{
  "d_expert": 96,
  "d_shared_expert": 0,
  "hidden_act": "swiglu",
  "normalize_top_k": false,
  "routed_scale": 1.0,
  "balance_loss": 0.0185,
  "balance_bias": false,
  "lr_router": 0.000967,
  "vocab_size": 26014,
  "norm_eps": 1e-05,
  "tie_word_embeddings": false,
  "optimizer": "muon_variant",
  "batch_tokens": 65536
}
Below are experts of layer 2 (counted from 0) of a mixture-of-experts language model. Rows are named router (the router's row for the expert), gate (a neuron's input weights, with its number), up (a neuron's input weights, with its number) and show model dimensions 112-223. Each number is 128 + 32 x the weight over its row's rms, rounded and kept within 0 to 255.
Before each expert's rows: "gets" lists some tokens that make up at least twice as much of what it gets as of all text. This comes from a sample of Wikipedia text that the model never trained on. Tokens count by the router's weight.

# expert 47
gets: ",", " was", " is", "),", " were", " are"
router [121 110 151 151 160 137 127 157 173  93  87  95 146  87 155 163 124 172 154 173 135 192 152 122 177  76 156  83 112  84 161 134 168 127 138 174  98 146 133  92 141 182  93  99 110 160 174  58 113 109 151 170 164 159 146 151 107  90  70 135 114 159 150 121  99  96 129 205 100 127 193 140 156 126  91 149 137 131 121 125  83 120  62 108  35 138 127  83 146  95 170 104 100 112 143 175  53 131 115 128  86 122 171  89  97 133 144 138  85  78 110 160]
gate1 [133 110 154 144 145 184 157 114 130 118 187 111 105 104  90 137 175 123 165 129  80 171 154 162 135 164 137 202 125 111 158 153 126 141 152 129 147 111 128 147  76 141 123 159 144 117 167  77  90 134 171 151 149 193 137  82 141 120 127 122 146  70 184 119 130  95 101 113 124 110 108 149 145 133 116 130 100 115 159 156 128 193 115 160 109  64  54  86 133 106 157 175 135 117 130 181 112 191 105  47 144  75  99 102 176 170 151 141 172  87  75 128]
up1 [166 123 117 132  86  88 138 183 124 153  48 163 182 137 166 109 117 140  72 150 150 103  50 121 119 128 127  61 162 158 145  84  69 144 123  79  76 155 212 139 160 104 127  74 128 148 101 213 133 120  91 157 109  88 103 177  91 141 111 119  67 161  69 117 130 146 134 101 116 130 149 113 103 139 108 146 137 140 128 108 141  79 125 130 134 167 192  99 141 164 169  96 122 139  74  87 155  77 189 189 126 178 118 121  91  71  85 136 128 156 197 158]

# expert 42
gets: ":", " a", " of", " be", "\"", " being"
router [169 162 100 136 144 147 179  97 120 153 170 125 135 130  96 117 131 165 135  82 165 115 106  79 119 159 148 150 160  87  91 131 126  61 175 111 153  81 117 149  86 174 139 143  85 125 142 139 168 116 102 178 108 117 144 158 164  48 146  88  99  92 117 158 126 182 101 147 145 199 104 143  93 167 132 148 178 157 160 171 175 202 142 104 145 102 122 138 100 177 113  96  72  91  91 165 142 107 102 107 151 185  91 132 155  91 138 154 167 109 132  69]
gate0 [ 98 138 153 126 111 154 166 163 124 111 120  86  91 141 165 156 127 120 133 128  88 139 100 107  97 132 156 131 172 135 142 182 109 155 144 152 119 110 161 154 142 130 100 109  92 132 167 149  74 146 136  92 112 151 158 168 158 139 139 103  66  72  83 145  91 152 192 161 148  86 120 102 124  65 178 109 186 121 114  99 145 151 163 158  69 104  83 149 145 149 181 165 152 136 129 116 197 131 115 101 129  89 120 204 204 121  83 119 106 140 163 144]
up0 [111 186 107  99 166 124 114 160 157 137 116 122 129 160 147 137 120 110 174  72 159 140 171  94 178 104 143 155 169 121 177 127 138 119 120 198 101 104 158 144 201 144  43 101  89  69 109 193 163 128  43 179  90 127 176 138 143 221 147 174  98 132 107  72 123 119 134 163  97 143 139 150  47 184 164 131 150 152 155 106 109 109 143 150 109 159 160 126 165  99 175  85 164 133 118 116 161 114 144 123  74 142  91 117 142 104 165 143 137 169  86 186]

# expert 27
gets: ".", ",", "-", " |", " ", ")"
router [158 158  90 127 140 144 176 109 124 148 171 119 122 138 101 102 128 173 132  78 171  99 104 101 127 148 119 154 138  89  93 120 133  69 173  98 160  73 141 152  91 156 144 157  89 117 137 162 172 117  95 181 117  70 154 159 168  57 144  90  95  96 118 150 121 155 108 137 142 200 100 131 101 158 142 152 182 150 166 169 172 197 147  92 144 105 124 134 105 175 117  91 119 113  95 156 163 105 107 108 136 193  76 130 165 103 150 157 173 122 140  76]
gate0 [140 137 166 141 106 139 178 102 115 116 107  97 148  87 119 138 148 173 137 169 112  85  83 144  51 212 169 105 128 125 154  94 141 144 154 100 128 159  37 176 202 138 155 127 126 112  64 143  80 115 138 115 168 162 139 187  68 212 120 139 124 147  72 170 136  93 134 148 159 125 137  89 168 125 120  63 148 123 107 141 140  90 145 151 108 162  95 127 129  97 148  90 138 150 138 170 148 131 114 125 105 141 169 169 185 130 133  99 177 165 130 133]
up0 [149 112 106 145 146 111 139 105 171 131 164  97 131  60 183 102 111  82 167  95 130 140 132 174 192 159 132 133 138 123 108 119  85 147 155 150 168 143 156  63  85  97 145 155  91  85 139 113 120 162 193  79 101  66 118  90 130 116 145 162 112 143 163 146 115  91 146 172 136 103 138 136 113 125 146 178 125  89  52 129 121 153 100 138 134  71 138 124 100 125 124 125 128 114  95  80 114 167 171 123 128 169 107  97 117 139 124 120 103 134  75 132]

# expert 24
gets: " the", " a", " in", " of", " by", " at"
router [163 157  83 136 151 139 168 112 121 148 161 127 132 129  95 109 129 161 123  78 171 111 103  94 126 154 128 151 139  98  91 124 121  81 174 105 165  96 144 148  87 175 138 144  77 129 143 152 170 117 110 188 112 104 142 157 181  60 153  96  87 108  91 155 127 179  89 130 141 203 107 146 107 154 126 149 187 158 174 167 165 204 142 101 150  85 135 143  99 189 113  95  91 102  91 142 151 105  97 121 142 177  93 131 151 105 140 152 166 122 147  66]
gate1 [139 133 151 148 114  82 130 121 102 167 110 112 142 149 151 177 161 121 148 151 135 132 138 159 150 142 129 139 100 105 166 141  99 162 217 158 106 167 129  99 104 133 180  99 133 101 112 115  88  82 200 110  37 147 163  98 176  67  72 111 156 140 187 105 140 153  92 136 153 111 108  97 141 203  75 122 136 111 209 124 146 136 109 131  94 129 126  56 139  90 149 114 106  99 195 155  97 162 148  40 138 108  97  84 121 115 120 165 190 123  94 138]
up1 [ 91 105 132 145  72 144 109 131 125  78 158 115 137 117 102 114 149 169 151 130 172 107 110 151  73 163 108  84  91 100 146 128 135  99 113 119 150 124  81 141 171 140 157 184  67 137 137  98 130 134 117 129 128 116 113 148 165 134  94  93 157 155  85  99  83 163 136 140 141 105 113 134 122  79 101 113 170 133 183 190 132 193 162 129 132 127 104 157 154 121 165 143  81 152 147 135 185 122 105 144  93 100 150 109 162  88 136  41 120 153 117 169]

# expert 41
gets: " the", " his", " he", " was", "s", "'s"
router [172 142  71 133 118 150 168  92 127 177 143 163 119 117 110 114 114 174  88 104 170  84  81  95  88 144 142 125 146 113  94 152 161  91 214 109 147 107 142 148 155 158 144 141  64 120 152 136 170 123 119 176 114  71 177 165 152  63 146 108  95  96  93 157 111 153  86 127 138 186 110 122 152 152 151 116 186 159 159 148 166 188 149 134 135 117 136 121 116 194 141 109 122 114 115 122 153 117  99  99 150 159 100 183 150  98 118 147 189 114 182  95]
gate0 [126 113 119  61 119 102 107 177 130 141  79 180 118 119 138 133  82 215  96 181 118 122 135  94 107 119 126  29 171 125 176 196 116 179 143 143  56 132 133 123 156 127 116 144  85 150 111 161 114  61 163 121 193 137  98 159 128 186 126 104 200  80 128 133 127 134 133 157 131 145 133 157 126  65 102  77  95 104  80 114 131 148 155 169 148 154 142 116 121 118 102 134 138 153 151  99 160 125 120  59 145 117 150 174 101 143  79 128 159 126 118 145]
up0 [148 180 163 189 147 159 116 119 164 108 186 100 101 100 114 131 142 107 148  58 131 173  93 193 169 125 115 158  44 120  80  86 183  97  96 166 174 155 134 143  96 110 124  89 144 138 145 100 122 147  86 165 103 177 105 115 108 105 160 130  59 205  75 137 111  91 135 104 110 101 126  94 153 171 117 167 139 134 132 147 156 105 101 111 106 134 112 115 130 106 126 110  53  80 112 113  89 139 159 189 125 124  93  91 131 126 205  79 122 181 109 131]

# expert 30
gets: " the", ")", " and", ":", " was", " its"
router [170 162  90 132 137 157 158  90 106 154 151 123 108 139 101 106 137 179 138  79 162  85  75  97 112 158 127 148 124 100  86 109 130  67 169 105 172  88 135 150  84 175 164 155  88 118 137 152 170 126  95 175 118  92 156 150 169  73 145  95 100 110 119 166  90 156 103 148 148 206 100 126 114 154 153 140 191 165 184 161 160 208 155  96 143 112 116 124  97 193 127 116  97  94 103 147 158 114  84 128 137 170  89 152 161  97 142 147 149 127 146  83]
gate1 [163 146 130 108 140 163  80 130 153 108 101 107 131 136 173 115 125  63 139 116 174  91 147  89 101  73 124 163 122  93 151 147 121 116 151 124  89 178  89 137 196 129 110 191 113 117  93 113 103 116 121  93  92 129 123 141 136  98 172 145  98  85 112 103  84 150 136 126 137 136 123 106  99 117 143 113 104  37  94 153 151 161 162 129 135  93 198 150 171 111 144 193 204 214 140 113  80 154  96 124 160 134 133 125  78 133 174  70 107  80 143  88]
up1 [122 205 149 158 135 136 162 138 118 108 127 148  69 142 144 101 114  90 130 146 142 134  99 106 135  51 109 182 137 103 123 136  99 145 131 153 132 146 122 119 122 179 117 104 111  98  68 144 130 108 118  86  85 162 126 153 136 124 151 151 109  98 128 129  99 138 129 111 142 148  67 127 134 156 134  97  19  68 126 142 149 139 133  59 152 161 209  52  95 158 108  94 146 136 159  90 127 166 157 157 131 150 152 132  60 124 182 118 148 121 162 147]

# expert 33
gets: "\n", "==", ".", "===", " ==", "\n "
router [139  97  64 140  83 140 154  97  70 120 126 101 108 165 157 132 185 115  60 157  94 127 156 114  87 108 114 110 156 184 117 170 118 155 148  98 107  98 113 132  61 151 157  74 118 189 142 159 126 164 150 116 110 131 131 117 109 121 131 136 166 154 108 144 141 152  68 116 139 188 129 125  80 120 120  91 167 126  95  95 122 169 134 177 117 150 162 111 186 136  83 167  66 127 123 167 172 152 177  68 101 166 102  84 121  93  62 135 165  96 124 124]
gate0 [128  41 124  83 146 155 134  66 145 102 102 110 104 161 219 142 127 111 115  81 140  51 126  81 141 181 136  81 199  89 121 178 116 128  58 122 145  77 150 114 163 111  97  96 113 106 159 116  69  86 189 116 169  78  56 173 157  78 158  79 134  85  77 124 127 173 108  83 119 118 175 115  91  99 143 152 138  93 151 125 131 159 108 126 148 125 150 182 151 133 133 149  74 127 152 158 142 166 152 152  70 167 155  60 130 133  74  70  87 177 133 158]
up0 [159 182 129 135 118 124 109 173  87 150 144 132 156  88  69 107 147 105 111 176 136 210 111 202 111  74  95 161  57 185 114  69 129 145 195 142 108 136  98 119 113 137 164 165 120 129 104 117 148 175  70 119  80 144 163 107 136 155 103 170 182 153 164 143 117  93 139 176 137  80  88 120 155 158 121  90 134 162  86  99  99  98 178 141 105 153 105  56 132 125 137 114 191 143 150  72 113  89 131  97 138  96 106 222 115 134 145 147 178  89 120 102]

# expert 39
gets: " the", " of", " and", " \"", " a", " in"
router [159 152  91 127 152 147 173  99 110 152 151 121 121 132 101 111 126 176 125  93 159  99  89  94 110 146 128 156 147  94  82 114 125  71 175 106 158  84 138 148  88 174 156 140  88 120 131 147 172 117  96 179 119 101 151 153 173  61 150  96  95  92 109 163 127 168 112 138 137 202 107 136  96 161 143 142 183 157 170 157 169 203 146  99 155 103 123 147  94 179 114  98 106 105  95 158 155 106 103 124 144 190  90 135 155  96 137 156 165 118 140  76]
gate0 [128 164 173 132 114 154  48 163  77 166 101 123 172  74 163 125 133 148 194 138  98 148 133 131 162 158 100 141  93  87 171 118 152 134 166 142 115 163  82 112 114 141 110 154  78 125 114 106 120 149 172  83  99 107 119 130 135 178 120 139 173 174 147 113 115  97  85 155 131 128 172 145  85 153  69 157  96  90  87  99 118 195  68 149 157 154 148 148 147 176 153 190 136 140 137 124 125 127 145 154 116 135 108 139 165 105 130 175  54 124 127 108]
up0 [125 169 124  79 166 136 130 155 157  85 179  87 158 124 167 105  97 141 203 138 145 139 101 128 135 141  75 172 108 181 136 155 100 139 145 122 128 170 108 144 139 112 191 139  93 147  83  98 135  92 209 108 133 131  83 134 103 133 101 146 104 149 110 130 164  91 140 129 171 155 237 133 162 130 207 135 142  87 157  66 180  86 139 102 128 136 136 139 152 128 133 119 122 123  92 145 114 107 135 168 127 146 151 142 122 181 140 173 104 142 216 144]

# expert 46
gets: " and", " the", " a", " of", " with", " which"
router [168 167  81 147 153 151 174  93 121 148 168 104 125 130 101 113 129 154 122  83 170 104  96  86 123 164 133 152 140  87  80 121 127  65 179  98 159  93 136 152  83 167 147 152  82 139 140 159 170 107  98 186 115  93 145 159 166  51 137  97  92  95 101 160 118 174  83 140 132 195 108 134 105 150 142 141 177 145 166 161 161 194 140  96 148  93 123 133 110 175 109  95  97  99 101 140 163 112  97 120 151 188  89 140 148  97 144 153 170 128 147  75]
gate0 [151 161 115 140  96 192  99 129 107 164  99 110 133 121 204 148 123 108 159 103 163 123  98  73  84  84 104  93 175 135 150 110 126 158 117 116 129 173  99 123 174 128  93  92 163 195 124 139  98  75 156 146 109  90 105 125 177 129 184 138 139 135 165 138 172 123 115 198 136 134 152 172 124 148  62  92  90 108 191 172 159 121 150 178  95 166 117 134 160 119 123 130 109 121 105 105  79 101 198 120 130 134 173 148 126 107 150 172 133 196 174 143]
up0 [121 150 196 159 119 166  65  88 144 102  76 173  95 110  34 134 157 150 108 124  66 141 136 118 175 125 149 189 144 104 123 149 126  82 128 148 165 115 127 152 112 176 100 133 162 134 145 146 144  94 119 122 156 120 140  79  71 139 140 119 146  70 117 158  91 109 127 112  89  91 130  82 111  87 153 105 170 177 123 167  60 130 101 139 112 171 174  77 107 133 100 140 172 141 141 171 107 185 169 127 139 121 136  78 128  37 113 133 100 125 148  71]

# expert 36
gets: " that", " he", " which", " it", " He", " who"
router [143 165  57 134 141 152 130  80 159 103 133  85 117 116 116  91  71 159  92  81 134 137  65 118 121 115 128 137 138  86  88 126 137  34 195 108 155  56 105 131  76 175 185 128  67 123 183  87 156  96 148 159 142 107 114 121 170  77 135 130 111 133 132 134  49 184 137 156  79 190 175 149 131 127 160 158 124 165 140 164 173 195 121 112 113 159  59 103 112 174 157  93  84  89 131  78 137 154  90  91 152 116 131 138 152  80 154 136 144 137 130  97]
gate0 [129  44 137 186 143 151 120  87  99 114 104 155 134 110 182 210 155 202  81 147  73 116  92 114 135 144 116 104  58 151 164 180 100  72 164 158 102 165 146 122 132 108 136 161 123  70 172 136 161 153 122 139 157 149 108  78  97 140 125 141 133  69  84 174 123 143 125  70 125 100  87 140 181 107 148 100 155 164  98 123 119 138  93 146 143 155 141 168  88 161 145 142  94 117 127  76  85  84  85 147 133  73 120 128 108 109  88 124 120 147 139 138]
up0 [154 183  92 119 193 103 147 155 122 138  91  69 115 144  37 118  88 114 154 120 127 131 113 112 125  92 148 137 176 127 108 155 132 179  89 136 183 115 142  99 116 137 104 138 138 203 140 131  89 126 158  68 131  88 111 147 155 157 152 103  89 128 172 126  77 107 110 151 123 144 140 144  98 126  67 115 131  75 136 128  69 102 137  58  86 119  83  87 165  98 121 137 183 127 154 118 145 162 161 133 139 178  86 177 166 129 149  81 154 129 117 113]

# expert 3
gets: " |", " of", " and", "-", " on", " in"
router [174 156  87 131 152 160 177  93 109 147 162 128 122 135 103 103 121 151 102  84 163 108  91  97 112 152 148 144 141 101  79 110 123  75 170 101 162  89 130 155  84 172 152 151  84 127 147 148 166 123  96 172 112  93 144 143 188  57 145  96 106  96  99 169 118 168  94 131 138 186 104 131 118 160 144 138 184 155 154 155 179 203 152  91 148 107 120 162 100 193 112  90  92  99 111 155 161 119  95 118 141 173  88 140 156 101 139 152 172 129 140  85]
gate0 [106 177 169  87  86  86 148 146 101 122  90 134 168 195 100 124 109  79 130 124 139 177  85 158 165 146 116  80 141 141 131 174 107 101 111 121 124 119 186 127 169 170 188 150 111 133 106 162 103 209 154 102 153 132 125 189 220 159 131  82  64 103 137 141 163 100 119 102 150 123 150 132 175  98 133 107 114  59 105 144 158 127 190 106  99  90 139 147 114 133  94  47 120 169 137 121 162 136 158 174 116 122 132  68  98 152  83 116 121  73 122 130]
up0 [118  86 130 113  91 114 186 137 128  94  92 175 183 110  90 121 109 121  77 140  88 145 122  97 119 142  88 138 175 103 125 149  51 124 147 110 112 140 152  90 194 142 153 155 118  81 134 122  98 143  91 147 114 120 137 112  81 107 104 151 130 126 137 109 124 146 127  51 132  87  81 181  89 104 130 151 125 154 133 163 146 121 105 122 119 105  78 160 113 113 141 163 129  93 171 139 106 103 134 117 111 108 176 107  48 125 116  94 126 114 108 140]

# expert 22
gets: " in", " that", " 0", " (", " is", "0"
router [157 161  80 139 143 150 164 100 120 151 161 108 114 126  98 104 132 164 119  80 163 102  94  87 127 160 138 155 140  92  88 120 125  71 174 106 154  79 137 155  76 155 139 152  81 133 132 152 169 123 110 186 108  85 151 160 156  61 137  91  85  93 105 165 109 168  90 145 138 190  99 131 107 152 138 151 195 153 176 166 151 206 141  93 148 100 112 137 103 168 111  96 114 105 102 153 160 113  99 119 142 191  90 140 151 104 131 151 167 123 144  77]
gate0 [101 130 102  96 193 111 117 116 152 106 136 116  72 127 157 180 106 155 171  98  83 143  89 104 106 116 119 120 136 137 142 128 166 126 131 118 151 160 165  91 169 142  81 121 105 137 135 151  75  66  49  95 116 178  90  92  98 154  65 179 135  93  77 173  93 128 149 158  82  87 166 118 128  95 102  68 118 124 127 117 136 152 158  93 106 117  97 156 157 163 157 139 176  83 141  64 113  99  99 121 146 106 144 118 114 153 132 116 151 142  74 154]
up0 [170 189 142 122 100 106 105 184 107 179 127 144 140 133 118  94 128 121 107 126 133 102 206 146 150 146 119 115 145 106 136  87 106 105 111 126  90  83  87  80 116 129 132 148 138 114 132 105 132 192 153 128 128 107 150 163 198 122 110  92 154 146 169  84 133 120 171 108 145 129  83 153 124 127 158 155 147  84 109  47 148  62  52 128 167 122 131 123 103 166  85 135 103 183  95 147 130 159 123 135  83 111 123 133  61 110 107 148 112 136 139 119]

# expert 28
gets: ",", " |", ".", " 2", " 0", " 1"
router [161 151  78 119 129 150 162 108 124 162 165 120 113 138  99 100 136 159 144  95 160 109  88  97 123 158 145 151 134  87 100 119  90  90 161 104 154  84 142 149  82 167 157 147  96 109 132 165 170 117  98 185 119  80 172 147 159  70 146  90 111 105 117 147 120 177  91 145 127 189 100 129 115 154 135 133 182 153 178 156 173 206 149 101 145 112 110 134 101 174 124  77 109 101  95 150 167 109 106 109 147 186  74 131 157  99 161 155 183 111 126  79]
gate0 [162 158 135  63 125  48 123 162 150 172 133  98 141 157 142  85  79 133 138  93 122 127 129 179 136 122 142 114 104  90 119 147 215  99  59 163  91 149 192  69 124  60  75 138 118 104 144 112  76 110 157 142 144 124 118 138 141 138 138 160  93 140 143 126  51 102 116 155  96 150  97 157 107 136  93 185 132 140  95  86 100 115 108 111  85 140 115 103 150 154  81  90 162 108 112 120 159 176 165 153 117 149 179 170 117 126 133  82 188 128 110 103]
up0 [136 130 137 161  83 184 133 143 128 102 158 111  93 124  92 109 137 155 153 149 179 139 138 137 121 149 140 150 141 140 186 131 101 163 128 120 177  79 147 163 156 147  74 173 199 133 124 171 122  98 138  86 124 135 110 146 146 118 175 116 150  75 109 131 180 129 125  89  95 217 145 103 139  93 139 176 147 100 130 157 181 105 162 109 117  99 128 100 166 177  85 138  57 166 116 151 160 113 126 129 127 152 176 175 157  89  99 139 115  90 142 101]

# expert 37
gets: " |", ".", " in", " ", ")", "-"
router [169 157  97 127 128 153 169  93 122 149 149 112 115 128  98 109 123 166 146  84 164 105 101  89 104 156 123 157 139  86  93 126 125  76 175 104 168  88 141 147  98 179 143 146  87 138 130 143 166 121  98 187 121  85 164 150 178  73 147  92 100 103 114 163 115 165  78 151 142 206 106 124 101 157 144 142 200 159 176 165 165 207 155 106 143  97 124 141 101 192 115  99 108 102  99 155 163 112 102 124 145 183  89 135 158  94 142 157 162 117 143  77]
gate0 [131  93  97 162 113 163  45 109 158 187  90 100 138 105 123 197 148 132 122  72 136  84 178 111  96  84  88 135 126 128 129  94 162  93 126 209  88 168 134 158 174 113 116 107 104 132  72 143 109 162 142  64 144 200 122 143  85 144 158 173 137 116 156  93 122 101 131 139 134 112 150  83  94 151 106  96 187 164  99  76 114  88 111 116 110 181  63 125  83 118 117  69 152 119 149 173  77 160 100 141  98 152 107  73 128 127 123 113 130 189 132 146]
up0 [ 95 114 148 150 142  86 130  59 133 164  98  78 115 160 129 104  91 108 138 160 106 136 157 163 103 118 115 154 172 138  56 163 103 163  70 127 145 129 112 124 126 121 129 119 130 144 133  95  74 184 165 118 142 126  78 157 168 154 108 115 138 147 122 129 140 130  88  83  98 104  52 168  61 149 157 166 138 110 139 178 150 139 126  74 111 165 160 113 108 111 114 107 134 175 135 111  87  69 140  97 179  98  99 114 154 133  89 173 167 160 136  79]

# expert 1
gets: ".", " a", " to", " is", " that", "s"
router [149 155  89 139 147 156 158  92 117 158 166 129 122 137  92 101 137 173 118  89 170 103  99  91 118 155 120 164 151  98  76 113 122  73 166 113 163 103 127 156  69 158 131 156  91 117 136 135 163 118 109 184 112  93 151 160 176  67 143  87  91 101  92 167 117 172 102 138 145 202 110 121  96 157 143 146 192 163 172 169 161 214 146  99 145 102 116 147 106 178 113  99 105 100  97 155 162 102 102 114 143 180  88 136 149 101 130 149 169 123 138  72]
gate0 [158 154 107  85  77 131  91 200 127 162 180 158 105 143 117 152 166 131 131 143 124  79 170 227 181  88 164 108 135 102 168 166 135 161 102 156 137 154 142 104 134  94 100 145  89 155 179  73 125 128 141 117 106 145 142 100  95  88 172 175 110 127 134 135 154 105 125 133 107 141 214 121 146 119 170  65 109 140  57 122 174  99 118 197 137 135  94  59  90 112 188 149 144 106 109 161 107 145 101 116 113 102 112  79 112 128 111 137 140 106 123 122]
up0 [117  99 151 104 123 121 152  81  53 119 111 150 164 130 201 151  39 134 149 127 119 155 153 115 139 104 113  94 175 108 118 175  98 184  97 167 100 165 105 102 126 166 162  89 102 122 117 132 160  99 112 111 168 136 123 164 176 140 140 119 108 118 119 124 114 127 101 164 128 142 103 103 108 132  88 112 125 111 119 145  62 184 120  61 154 151 194 138 167 124  85 124  86 101 178 135 161 129 141 149 104 154 139 132 174 104 189  82 115 144 160 102]

# expert 4
gets: "\n", "-", " (", "|", "==", "==="
router [ 99  74 140 123 116 108  73 100 112 137  72 179 129 155 163 171 188 139  93 107 103  95 163 145 114  85 110  73 137 178 138 144 131 149 105 144 104 117  83 116  89  95 109 103 132 187 171 145 106 124 148 107 117 108  78 116 132 199 154 137 154 170  85 161  99 145 108  97 125 167 136 138 141  79 132 121 154 107  72  63 112 113 138 155 140 144 150 132 217  85  92 167 117 184 138 120 137 129 139  65  83 160 117  96 100 128  71  91 197 175 155 133]
gate1 [115 123  84 132 109  71  89  85 131 115  77 180 165 147 135 134  97 138 163 104 120 116 124 119 149 110 101 144 116 138 189 185  55 177 147 111 141 132 172 137 131 103 122 115 105 127 160 131  63 150 121 134 141 140 144  79 134 149 139 141 101 131 144 118 151 116  91 105  93  73 189 126 135  37 147 176 130 136 122 100 151 148  92 167 120 143 210  82 113 155  91 105 108 160 174 150 115 161 111 143 159  88 103 131 145 117  83 176 148 103 165 126]
up1 [133  83 123 140 130  73 101 132 111 111 105 145 123 107 108 186 104 161 165 125 156 111 125  74 150 140  79  97 124 126 154 173 105 177 171 106 135 149 175 134 125  83 146 110  88 138 126  95  51 146 177 129 126 180 127  80 114 163 153 131 141 130 120 129 110 113  58 142 142 125 187 138 145  74 149 161 153  96 137  97 119 179 108 121 148 120 200 100 161 122  77 124 107 137 145 173 104 183 106 177 161  81  86 180  87 111  93 167 148 135 134 154]

# expert 17
gets: " the", "'s", " his", " it", " he", "000"
router [189 175  86 167 172 142 150 104 127 177 162 108 121 125  99 125 142 170 109  90 158 118 104  79 140 143 145 144 144  94  76  98 118  78 156 103 162  98 133 123 101 165 148 130  80 143 145 137 166 114 116 185 109 104 156 158 179  68 145 102  89  84  93 176 126 168 118 141 160 210 137 123 114 148 153 149 170 152 158 169 165 171 128 105 155 103 124 142 105 185 104  87 115 120  70 153 170 117 115 128 146 191 100 152 141  88 126 160 160 112 126  92]
gate1 [126 159 130 143  94 151 146 149 115 136 134  98 195  42 141 131 155 131 116 150 138 115 147 132 115  43 122 146 183 145 114 115 146 124 147  92 119 114 114 154 130 100 121  81 152 144 121 152  78 113 136 152  98 138  78 159 130 157 121 164  41 177 150 143 130  89 199 193 123 255 146  93  73  96 124 125 141  85 102 121  69 117 132 154 137 131 106 117 158 137 166 152 113 111 165 115 100  89 162  91  73 115 148 124 126 108 125 105  55 142 133 151]
up1 [154 188 118 121 161 119  55 158 143 142 153 152  92 126 112 112  75 149 115 135 106 147 190 148 101 115 111 129 104  84 207  90 110 121 120 144 116 144 152 147 133 109 133 132 224 101 126 152  97 154 127 117 146 127 145  95  80 118  90  84 153 100 153 161 150 165  61 122 166  72 130  48 114 158 157 131 165 191 130 107 177 102 174 151 112 125 134 165 118 161 122 144 105 158  91 126 142 133 162 107 141 173 113 119  93  94 109  49 161 157 137 159]

# expert 38
gets: "\n", "-", "==", "|", "===", ":"
router [113  64 132  80  77 143  74  95 141 125  82 141 117 139 146 150 135 140 120 146 115 165 132 157 144 106  93  97 156 182 152 199 120 167 163 119  69 134 113 126  83 155 167  69 135 181 165 150 101 102 167  90 150 123  97 110 136 140 188 162 107 127 115 135 125 145 104 159 184 167 142 148 122  66 148  84 179  97  82  55 118 123 133 151 123 189  93 145 192 124 144 114 101 155 141 148 165 153 137  88 106 170 101  92 116 106  90 100 171  55  74 195]
gate0 [ 75  71 141 135 112 164 131 138 161 138 132 153 130 113 108 154 159 108 105 145 149 127 159 126  98 145 102 158 126 115 126 111 166 133 143 109 103 140 139 140 113 183 150  92 164 109  64 101 134 114 170 102 101  83 153 152 128 116 113 110 157  90  78 158 145 151 132  94 104  71 135 114  87 113 147 118 165  81  71 109 133 136 135 181 138 121 114 144 144 179 149  80 101  92  81 121 105 141 158  95  95 117 141 198  58 119  76 122 178  88 113  90]
up0 [165 105 137  72 154  74  98  32 182  72 103 107 121 130 160 141 160  86 172 138 141  82  97  78 155 150  92 134 115 132 160 142 181 185 149 165  94 142 168 146 111 147 150 169 141  94 153 132  83 146 145  87 145 102  96 117 128 113  86 148  71 124 115  89 133 126 168  96  96 107 109 113 194 116 115 123 131 119  69 135 201 151 160 174 175 161 143 100 136 109 149 159 109  99 157  96 152  86  73  56 180 126 110  84 145 118 192 110 136 129 115 180]

# expert 25
gets: " and", " for", " on", " were", " in", "a"
router [164 146  87 139 155 153 152  86 113 151 168 121 118 133  94 100 126 166 119  79 168  95  96  93 116 148 131 158 145  94  81 110 125  74 170  99 160  91 122 158  89 167 139 145  95 123 141 142 167 116  91 176 116  93 154 164 168  66 144  94 103  94 115 161 113 167 102 133 145 201 101 142 114 170 140 137 186 158 178 164 164 202 142 101 144 108 116 140 104 180 107  88 100  97 103 152 161 102 106 107 128 185  92 137 153 100 145 155 164 116 133  75]
gate0 [ 93 128 150 134 119  71 158 118 164 141 121 155  95 154 115 111 148 139 173 139 139 199 150 114 146 177 197 118  59  88 172 177 185 158 137 129 108 183 103 138  93 149 154  79 142 113 161  86 142 132  78  69  82  81 178 216 137  93 138 106  81 153 124 184  80 164 169  66 142 139 102 178 141 128 129 126 142 126 117 163 154 183  89  74 103 119 172 144 149 172 128 126  97 118 104 182  86  88 116 148 120 151  75 141  45 130 159  96 118 109 134 149]
up0 [140 136  86 190 122 162 138 135 126 160 108 151 103 104 134 148 152 174  84 143 149  91 138 110  75 160  70  90 130 141  62 141 158 125 152  66  91 108 130 120 158 139  86 149 118  76  89 178 111 131 159  97 135  89 117 129 153 130 107 101 128 162 104  96 161 147 152 165 142  94  58 145 122 138 145  99  85 141 113  86 113 114 120 124 183 152 112 152 102 141 117 125  56 111 196 145 159 153  95 149 143 162 152 165 118  99 121 139 123 136 127 167]